config = dict(
    d_shared_expert=0,
    router_score='softmax',
    balance_bias=True,
    num_key_value_heads=1,
    vocab_size=12038,
    rope_fraction=1.0,
    parallel_block=True,
    init_std_o=0.0,
    lr_head=0.00434,
    max_grad_norm=1.0,
    decay_fraction=0.687,
    final_lr_fraction=0.0,
    max_seq_len=512,
    doc_mask=False,
    dataset='wikipedia_en',
)
Below are experts of layer 2 (counted from 0) of a mixture-of-experts language model. Rows are named up (a neuron's input weights, with its number), down (a neuron's output weights, with its number) and show model dimensions 128-255. Each number is 50 + 15 x the weight over its row's rms, rounded and kept within 0 to 99.
Before each expert's rows: "comes before" lists some tokens at least twice as common just after its tokens as in all text; "gets" lists some tokens that make up at least twice as much of what it gets as of all text. This comes from a sample of Wikipedia text that the model never trained on. Tokens count by the router's weight.

# expert 4
comes before: ":", "-", "9", "=", " /", " zone"
gets: "1", ":", "\n", "2", "iege", "th"
up0:41 51 34 51 75 50 50 41 48 46 47 70 47 75 54 40 73 35 61 51 57 53 46 29 54 58 35 33 44 71 31 43 60 28 47 48 51 73 23 27 31 36 65 56 56 43 22 46 77 44 69 86 38 22 37 74 73 58 42 45 43 39 30 55 73 42 75 41 54 58 40 38 66 25 46 72 51 71 64 69 62 48 54 69 63 48 56 39 39 47 41 57 41 46 88 36 60 65 43 44 49 43 19 27 65 49 43 54 83 55 50 57 51 37 42 47 47 29 20 55 34 90 44 62 18 66 50 82
down0:21 50 69 58 29 66 36 53 33 38 64 66 70 34 42 44 56 60 58 36 58 58 61 66 54 44 41 28 29 78 49 43 48 44 42 52 38 54 44 32 46 50 65 63 68 51 29 54 63 39 62 39 81 64 49 57 48 21 38 54 42 66 55 60 53 45 18 36 50 43 42 36 33 40 66 63 52 59 43 66 54 62 73 32 44 35 19 46 29 86 73 53 54 49 30 43 45 54 66 48 37 40 25 67 55 57 72 21 30 48 37 61 74 62 24 70 80 66 40 59 25 44 46 55 42 68 32 51

# expert 49
comes before: " the", " and", " a", " but", " which", " he"
gets: ",", " a", " and", " as", " in", " with"
up3:07 57 23 66 41 67 28 46 39 30 31 58 25 49 36 60 47 68 52 38 51 49 74 23 55 67 71 58 52 60 53 27 71 50 56 35 58 53 31 40 36 97 35 76 50 55 45 51 59 29 50 24 41 55 76 70 49 52 53 50 49 44 46 86 48 17 36 43 23 44 53 44 61 59 54 55 45 58 40 61 59 35 33 57 33 60 56 61 67 57 32 50 35 67 56 53 58 51 52 67 30 53 37 11 41 50 38 64 60 26 41 17 64 37 46 29 79 42 50 41 44 43 84 60 42 44 58 59
down3:55 54 35 39 38 43 33 65 67 48 45 50 49 68 50 53 59 35 69 32 35 76 52 38 36 54 20 36 71 69 44 51 42 26 60 38 63 39 15 38 42 55 63 51 42 35 26 54 30 43 69 50 59 59 57 54 68 87 34 46 53 54 45 46 55 33 04 61 55 64 47 27 63 79 28 82 60 36 50 45 67 48 75 39 22 40 29 35 58 53 32 50 30 41 44 40 43 55 24 68 15 59 39 27 65 35 25 30 31 57 43 44 55 35 63 61 39 59 68 55 68 39 80 81 56 24 95 48

# expert 8
comes before: "0", "9", "8", "5", "–", "6"
gets: "1", "2", "3", "4", "6", "5"
up0:41 58 53 37 60 33 81 40 52 32 52 76 41 65 32 57 58 39 58 27 61 77 50 33 48 71 45 35 69 58 58 66 57 71 63 70 71 54 52 51 47 45 17 38 61 56 79 27 55 56 20 59 50 49 47 38 58 46 45 06 48 46 52 88 57 59 42 49 44 55 51 42 56 42 38 41 23 42 55 51 50 47 49 59 48 59 35 65 62 97 66 35 76 62 60 23 52 48 58 47 50 53 24 42 54 57 45 46 59 51 53 41 28 57 39 57 23 38 33 45 59 66 62 54 55 78 24 47
down0:62 85 52 46 44 60 43 44 68 34 43 49 34 34 28 44 57 34 53 58 40 33 65 34 61 76 46 58 59 61 48 46 44 30 36 58 28 94 38 67 58 38 68 55 20 53 51 56 59 63 53 54 45 43 78 64 42 27 28 37 68 61 31 36 61 81 46 29 59 54 59 56 55 67 50 62 32 55 45 62 53 56 42 39 29 76 44 42 46 50 47 74 49 71 56 68 38 18 65 46 84 49 68 73 28 43 39 70 53 68 58 62 54 41 79 58 53 47 27 21 31 39 51 33 49 24 72 41

# expert 39
comes before: " ", " the", " a", " as", " to", " that"
gets: "-", " The", "|", " In", "The", "="
up3:34 36 65 62 38 76 48 54 59 41 44 62 71 52 35 58 66 87 48 40 71 63 79 77 52 44 57 63 49 40 59 27 61 49 72 63 47 47 56 45 79 57 65 56 67 69 57 51 40 14 40 58 25 68 50 53 72 28 45 62 15 42 45 59 63 39 68 39 30 39 48 49 74 61 51 40 30 96 52 69 66 85 60 52 79 49 51 45 58 49 59 43 24 61 34 58 30 39 60 36 45 47 46 31 29 46 54 44 58 07 58 72 50 34 30 22 15 84 42 62 44 61 63 55 40 33 35 71
down3:35 50 75 71 47 35 38 70 64 54 51 30 52 54 52 33 72 46 28 70 49 48 53 16 28 43 55 15 65 39 32 57 18 44 54 39 71 57 61 23 54 46 36 51 55 38 57 50 58 40 55 52 46 66 51 82 47 77 45 72 76 75 40 53 45 47 43 66 41 32 50 55 35 49 70 63 58 54 46 26 35 45 79 42 66 30 42 60 40 43 59 57 36 47 45 67 51 61 56 34 64 60 49 55 74 46 24 49 53 39 69 35 56 42 46 42 80 32 67 54 57 67 47 43 61 20 58 36

# expert 38
comes before: "0", " |", ".", "1", "2", "8"
gets: "0", "9", "3", "1", "5", "2"
up0:49 53 47 59 73 57 38 32 43 35 27 51 50 73 29 42 44 57 76 76 86 44 38 49 59 36 63 48 51 13 57 16 48 61 34 51 00 79 38 45 50 47 64 39 60 51 28 57 84 52 69 47 53 65 37 54 27 56 63 38 56 52 63 55 25 18 56 47 47 57 41 68 70 38 62 50 48 71 49 56 56 44 51 52 64 41 85 37 53 36 48 33 70 43 52 55 52 43 43 41 53 30 47 50 37 13 58 53 62 57 27 52 52 62 52 33 70 45 49 55 75 45 17 65 39 34 50 52
down0:39 49 48 34 54 55 66 66 22 28 67 47 36 60 68 54 39 16 30 48 33 54 48 66 38 59 43 54 60 38 61 47 60 66 74 36 99 60 67 68 44 40 02 55 59 33 56 79 27 32 40 39 31 53 42 40 68 58 65 62 46 26 55 64 24 36 62 59 21 48 46 47 78 52 56 23 44 35 41 50 27 77 72 39 55 34 55 42 45 58 53 64 63 71 51 52 57 71 80 41 73 87 58 47 61 49 46 27 57 45 26 48 46 69 50 55 26 41 39 62 42 66 56 27 58 60 56 47

# expert 56
comes before: " the", " a", " and", " his", " which", " be"
gets: " of", ",", " to", " in", " for", " on"
up0:54 58 53 62 09 50 47 41 33 40 39 64 33 41 50 73 46 58 54 67 52 65 73 38 28 70 56 50 43 58 45 66 71 70 49 65 46 36 45 60 60 44 29 43 56 69 63 47 63 55 55 72 31 16 39 52 43 40 72 61 48 58 42 69 56 18 55 48 62 73 46 47 52 55 58 31 51 69 47 34 50 55 33 65 55 50 55 55 69 40 59 70 50 54 56 47 56 38 39 54 53 55 83 42 29 52 18 49 61 18 40 18 44 61 34 59 55 51 13 48 33 50 51 82 45 53 44 52
down0:43 54 60 33 34 57 38 60 72 66 63 51 31 58 60 43 25 38 42 86 60 76 40 23 52 43 64 55 51 78 50 65 49 33 73 30 44 34 57 45 57 37 31 43 58 67 63 63 71 22 50 60 49 53 59 37 62 34 34 54 47 68 56 78 71 22 46 61 57 72 62 56 46 58 58 38 57 41 41 31 72 63 52 54 59 32 57 55 38 43 54 39 22 33 55 28 78 43 76 35 45 65 15 43 53 25 00 47 54 52 52 50 44 64 73 48 12 26 66 55 58 28 45 40 38 41 71 53

# expert 51
comes before: "4", "6", "5", "0", "8", "3"
gets: "0", "9", "1", "8", "7", "6"
up0:19 44 54 43 41 60 67 68 43 37 27 40 27 40 49 62 41 40 52 64 56 65 37 56 61 27 56 49 24 57 39 24 56 58 52 48 51 65 31 37 70 14 68 45 26 53 38 67 55 48 56 20 54 47 50 35 66 55 38 47 43 74 04 61 79 29 38 52 48 36 36 40 69 51 30 85 56 63 53 35 33 53 38 70 65 71 53 67 70 45 61 60 41 27 36 23 42 70 57 45 55 20 31 62 53 51 55 72 57 35 52 57 57 33 45 54 37 35 58 35 62 57 41 47 33 56 45 75
down0:47 42 56 44 44 49 44 53 49 15 21 52 34 60 64 51 37 36 67 70 45 45 46 45 76 47 50 47 59 37 73 51 58 08 39 55 49 82 38 46 62 63 67 60 55 52 54 67 50 46 56 34 37 26 44 55 74 46 40 50 64 51 35 18 47 45 64 49 35 52 59 52 51 41 51 57 34 69 53 81 50 53 65 56 26 70 58 46 47 37 78 86 38 44 35 35 37 33 44 50 28 63 43 55 53 42 37 46 37 52 61 25 49 40 24 78 68 48 36 60 43 68 17 39 29 43 47 58

# expert 22
comes before: "0", "1", "9", "2", " |", "8"
gets: "0", "9", "8", "7", "5", "6"
up0:97 55 53 64 45 43 51 41 47 57 61 50 44 74 58 44 35 80 58 35 76 33 29 44 48 14 69 37 38 69 69 27 53 54 38 63 38 51 73 53 50 84 42 54 30 44 62 73 54 22 36 39 65 58 80 62 35 79 67 39 38 59 50 29 54 52 61 34 42 25 52 65 34 66 45 33 64 63 28 55 41 45 62 77 51 56 47 73 59 36 67 79 64 43 52 34 76 55 76 51 43 75 57 55 56 56 54 59 39 38 43 51 79 77 49 53 50 69 38 22 46 62 75 78 46 62 36 41
down0:39 56 35 49 50 46 37 43 46 60 54 57 52 36 32 47 40 77 44 31 64 36 27 50 39 56 50 75 51 85 75 56 26 70 35 40 59 38 58 54 28 35 72 43 45 63 60 33 67 41 58 55 65 36 57 70 59 62 63 31 27 56 18 56 62 38 41 57 48 54 44 41 17 71 28 38 33 52 28 51 37 51 62 66 38 49 34 47 42 50 80 79 44 48 22 40 52 36 72 67 37 54 62 83 63 70 38 75 55 45 49 65 52 23 65 58 54 64 45 36 53 64 78 39 64 53 30 42

# expert 42
comes before: " ", ":", ")", " first", " place", " team"
gets: " the", "|", " The", " his", "The", " its"
up3:43 52 23 41 72 66 48 60 39 38 44 67 53 29 46 47 42 67 48 69 61 46 15 25 54 24 59 49 17 54 54 69 78 44 58 63 27 72 25 14 56 65 47 24 46 50 28 55 58 33 48 43 49 42 60 31 35 53 55 75 54 73 27 26 53 31 50 72 66 53 38 66 36 61 73 35 56 40 38 08 57 57 38 26 50 72 77 49 43 31 63 53 60 42 56 50 51 43 49 52 54 46 63 60 47 34 27 87 33 55 49 45 50 36 76 27 37 29 39 82 67 39 64 71 57 30 34 31
down3:55 49 65 44 61 64 52 38 76 66 32 85 54 16 49 37 34 22 31 30 68 36 45 32 49 61 49 39 35 71 54 64 37 42 49 47 42 59 58 71 37 43 53 42 39 72 48 56 51 76 52 57 33 42 36 61 68 45 38 49 67 66 45 68 22 89 54 35 62 46 56 14 43 58 32 53 52 64 69 50 77 59 12 26 51 39 71 58 11 68 47 48 63 69 37 46 51 32 46 77 36 51 55 59 60 29 32 47 64 32 52 44 36 45 58 54 28 51 52 64 74 56 45 21 49 31 38 51

# expert 14
comes before: "s", "\n", "-", " The", "N", "S"
gets: "-", "|", "'", "\n", " (", " \""
up0:46 41 49 54 45 72 63 46 44 61 48 37 60 62 43 45 39 31 88 31 51 41 61 42 48 34 34 46 47 59 58 15 68 56 37 75 37 43 69 40 74 55 56 28 42 58 38 46 68 65 40 42 74 45 68 39 52 50 33 41 38 15 39 61 42 53 46 33 45 60 75 63 65 55 67 55 41 99 15 58 62 48 58 56 51 44 42 59 68 63 54 74 56 55 71 55 47 47 52 37 53 69 37 56 31 31 66 42 44 42 54 18 59 50 40 56 74 96 03 34 51 28 50 56 53 22 63 92
down0:40 44 73 42 50 48 28 36 49 50 26 32 85 65 60 33 47 15 58 66 60 38 43 61 58 46 34 66 43 45 47 45 58 52 48 30 59 94 39 57 22 54 70 35 62 57 42 45 36 49 49 70 19 37 48 33 65 67 61 88 32 55 55 44 52 35 56 49 69 24 19 25 59 43 58 42 32 46 46 65 38 68 83 60 48 40 49 74 48 34 44 63 46 59 35 86 51 48 59 31 62 57 48 67 44 70 40 44 64 36 54 55 56 54 61 27 54 50 50 65 41 71 30 86 57 36 57 30

# expert 3
comes before: " ", "\n", " —", " \"", " Total", " A"
gets: " |", "|", ")", ";", " =", ");"
up1:61 51 49 43 41 66 71 53 00 65 54 59 50 39 71 44 65 52 62 45 53 50 52 63 53 62 40 27 51 47 43 47 30 62 39 63 58 59 55 43 51 32 69 70 82 52 70 53 65 48 53 07 53 21 51 40 46 61 45 22 17 32 56 54 30 54 42 56 39 51 57 35 47 56 40 68 60 26 50 54 59 50 60 50 76 44 62 54 38 74 41 61 57 44 66 53 48 74 38 38 57 50 50 48 63 43 61 52 64 18 21 36 30 44 52 76 42 26 56 45 47 54 45 51 26 67 36 62
down1:65 33 59 60 59 47 41 54 69 42 34 56 72 47 46 64 38 70 61 58 40 40 64 28 30 64 75 59 67 37 75 70 47 29 39 61 41 19 30 64 45 53 34 54 49 61 59 55 36 55 40 49 61 47 59 57 47 22 42 59 58 67 76 62 54 53 41 31 44 42 45 51 37 73 41 11 34 35 52 78 50 56 15 46 19 32 47 44 48 48 44 36 53 48 57 48 29 34 76 62 43 40 29 45 44 54 44 47 75 64 56 54 67 49 39 61 29 38 50 17 55 61 85 47 54 66 48 36

# expert 26
comes before: " the", " ", " a", ":", " his", " P"
gets: " of", ":", " in", " for", " from", " on"
up0:53 52 52 39 35 47 22 50 43 37 66 37 63 78 67 81 35 47 53 42 47 48 57 31 49 48 34 60 53 53 47 43 37 72 38 70 35 67 35 60 81 48 42 33 30 56 62 60 54 40 31 59 62 47 68 39 61 33 41 66 54 70 61 68 64 65 52 56 90 57 59 61 74 75 78 35 56 99 44 60 67 56 30 45 55 47 43 61 47 47 39 63 69 66 49 46 53 47 33 51 39 61 53 30 52 63 51 62 44 42 65 33 38 34 30 87 47 51 55 34 63 48 23 66 49 07 38 43
down0:45 56 34 69 46 49 65 53 40 56 50 43 24 40 42 46 45 51 64 24 59 52 71 63 33 34 40 31 35 43 35 39 35 44 33 28 48 55 64 15 37 56 50 44 44 65 34 51 64 50 52 55 51 65 58 58 41 86 59 45 43 71 28 61 84 57 51 58 18 45 24 63 55 15 48 27 48 55 59 64 40 52 69 65 82 92 32 53 63 56 32 53 59 27 42 35 42 43 49 51 52 43 50 46 61 63 49 38 69 67 57 29 25 61 66 66 52 65 41 61 56 52 80 28 43 39 19 53

# expert 43
comes before: "\n", "==", " was", "===", "In", " He"
gets: "\n", ".", " he", " He", " they", " part"
up3:44 79 54 63 30 43 67 26 39 41 36 53 46 47 54 49 65 37 54 47 48 32 32 14 35 38 48 38 81 48 26 47 52 52 85 67 34 21 75 31 55 56 33 40 57 53 51 38 74 76 23 71 28 64 57 65 37 47 28 34 64 45 36 40 39 37 47 34 39 31 37 49 32 43 51 55 37 60 60 32 20 52 55 66 53 30 35 77 60 50 60 80 52 53 77 57 64 64 45 58 97 41 59 43 32 55 55 77 31 42 66 38 25 59 46 52 82 39 31 59 46 56 55 49 38 51 50 64
down3:58 23 40 27 73 58 24 59 61 77 54 35 68 42 51 03 45 42 36 68 50 49 40 73 31 45 40 33 67 40 57 35 44 44 35 30 36 69 42 43 62 71 37 42 39 57 32 62 63 45 56 56 68 42 28 45 40 74 56 38 44 47 49 50 69 37 45 81 94 60 53 18 59 62 34 71 47 17 66 24 61 41 79 61 63 51 59 76 39 27 65 47 41 48 21 53 46 59 63 42 65 52 29 15 50 53 40 46 68 38 28 34 43 49 48 52 25 53 75 61 47 19 56 48 57 48 47 52

# expert 61
comes before: "\n", "-", "==", "The", " ", "==="
gets: "\n", " |", "==", "===", " ==", " ==="
up1:35 45 62 57 69 56 69 19 56 59 50 60 52 47 47 51 60 65 67 15 28 51 48 13 48 73 40 24 52 34 64 60 40 40 28 52 35 62 54 47 42 33 67 45 77 39 56 52 51 58 47 42 46 40 37 30 45 51 35 50 51 36 44 39 45 56 25 53 50 53 59 57 56 50 38 49 39 54 32 55 47 40 57 46 54 46 42 38 43 53 27 51 58 48 63 40 45 05 55 48 64 35 21 53 77 52 53 17 79 52 20 63 44 35 48 45 50 47 56 67 53 67 34 51 60 58 55 87
down1:64 45 38 40 54 87 42 49 59 40 58 53 68 75 54 67 64 47 69 62 42 49 58 60 27 26 52 59 27 54 29 45 39 44 50 75 46 37 44 28 52 61 15 45 29 56 65 73 61 55 43 55 55 48 77 68 56 41 60 41 56 67 31 70 38 43 64 42 23 60 33 76 47 58 56 71 53 69 26 50 55 60 37 35 29 54 66 53 66 26 46 66 40 44 41 39 23 87 74 45 57 70 50 34 43 41 41 40 49 57 50 32 65 50 18 48 45 66 23 39 43 65 64 61 26 61 57 66

# expert 19
comes before: " ", "\n", " —", " Candidate", " Democratic", " Republican"
gets: " |", ";", "–", " /", "}", ")"
up1:35 67 69 35 76 33 36 25 49 62 36 36 34 65 29 32 32 67 46 39 50 88 54 18 55 56 58 19 59 51 58 46 67 47 56 58 18 68 35 56 80 59 72 62 23 50 46 16 73 60 63 87 50 48 43 48 55 57 66 38 42 25 46 71 36 52 62 20 28 43 58 57 85 30 57 37 34 60 47 43 42 60 45 33 39 55 49 48 80 26 56 43 34 42 39 70 57 45 54 52 24 43 54 48 46 47 45 45 50 54 28 56 29 43 45 48 34 61 47 36 66 63 14 61 34 62 57 66
down1:56 45 65 45 50 30 48 67 73 89 57 63 63 29 85 48 64 58 34 57 33 70 70 54 30 49 52 42 56 62 68 72 49 34 71 54 34 43 61 40 68 50 63 60 42 57 39 37 37 40 57 36 40 76 50 22 19 48 52 49 52 61 39 41 53 46 53 69 67 74 69 57 61 42 68 45 49 54 41 54 68 44 59 66 42 46 22 62 54 47 30 23 50 36 37 12 57 64 70 67 28 27 52 49 32 27 32 49 64 39 46 59 41 25 73 60 56 54 55 68 63 44 51 48 41 54 82 67

# expert 29
comes before: ":", "\n", "-", " by", "==", "="
gets: ":", "==", " =", "=", " ==", "==="
up1:68 46 46 47 36 44 30 44 25 29 63 34 53 68 54 43 55 48 61 44 47 58 79 62 71 41 19 73 29 62 62 64 75 46 31 70 47 60 36 67 55 47 52 53 44 40 72 47 61 72 36 46 24 46 46 17 67 56 40 71 80 65 57 79 60 42 55 48 48 43 31 51 74 52 29 57 53 60 59 61 67 51 52 63 43 56 50 47 38 49 60 39 77 39 63 40 44 43 42 36 58 46 31 38 64 35 49 73 67 54 40 70 42 57 54 46 43 67 33 60 42 54 21 67 45 21 35 27
down1:44 56 47 52 70 59 35 31 68 28 67 42 35 52 22 85 42 42 73 33 53 55 60 23 45 62 44 62 56 63 44 70 62 55 52 33 25 73 75 52 66 55 42 57 16 36 41 32 64 42 67 54 68 76 49 60 79 54 71 53 53 54 39 61 50 60 67 65 35 42 42 26 40 50 49 48 33 51 75 43 59 31 62 31 26 60 37 41 28 69 55 63 41 25 50 51 54 48 52 68 50 34 60 61 56 39 53 39 80 21 59 40 63 50 75 42 49 66 30 40 60 15 33 63 53 49 51 61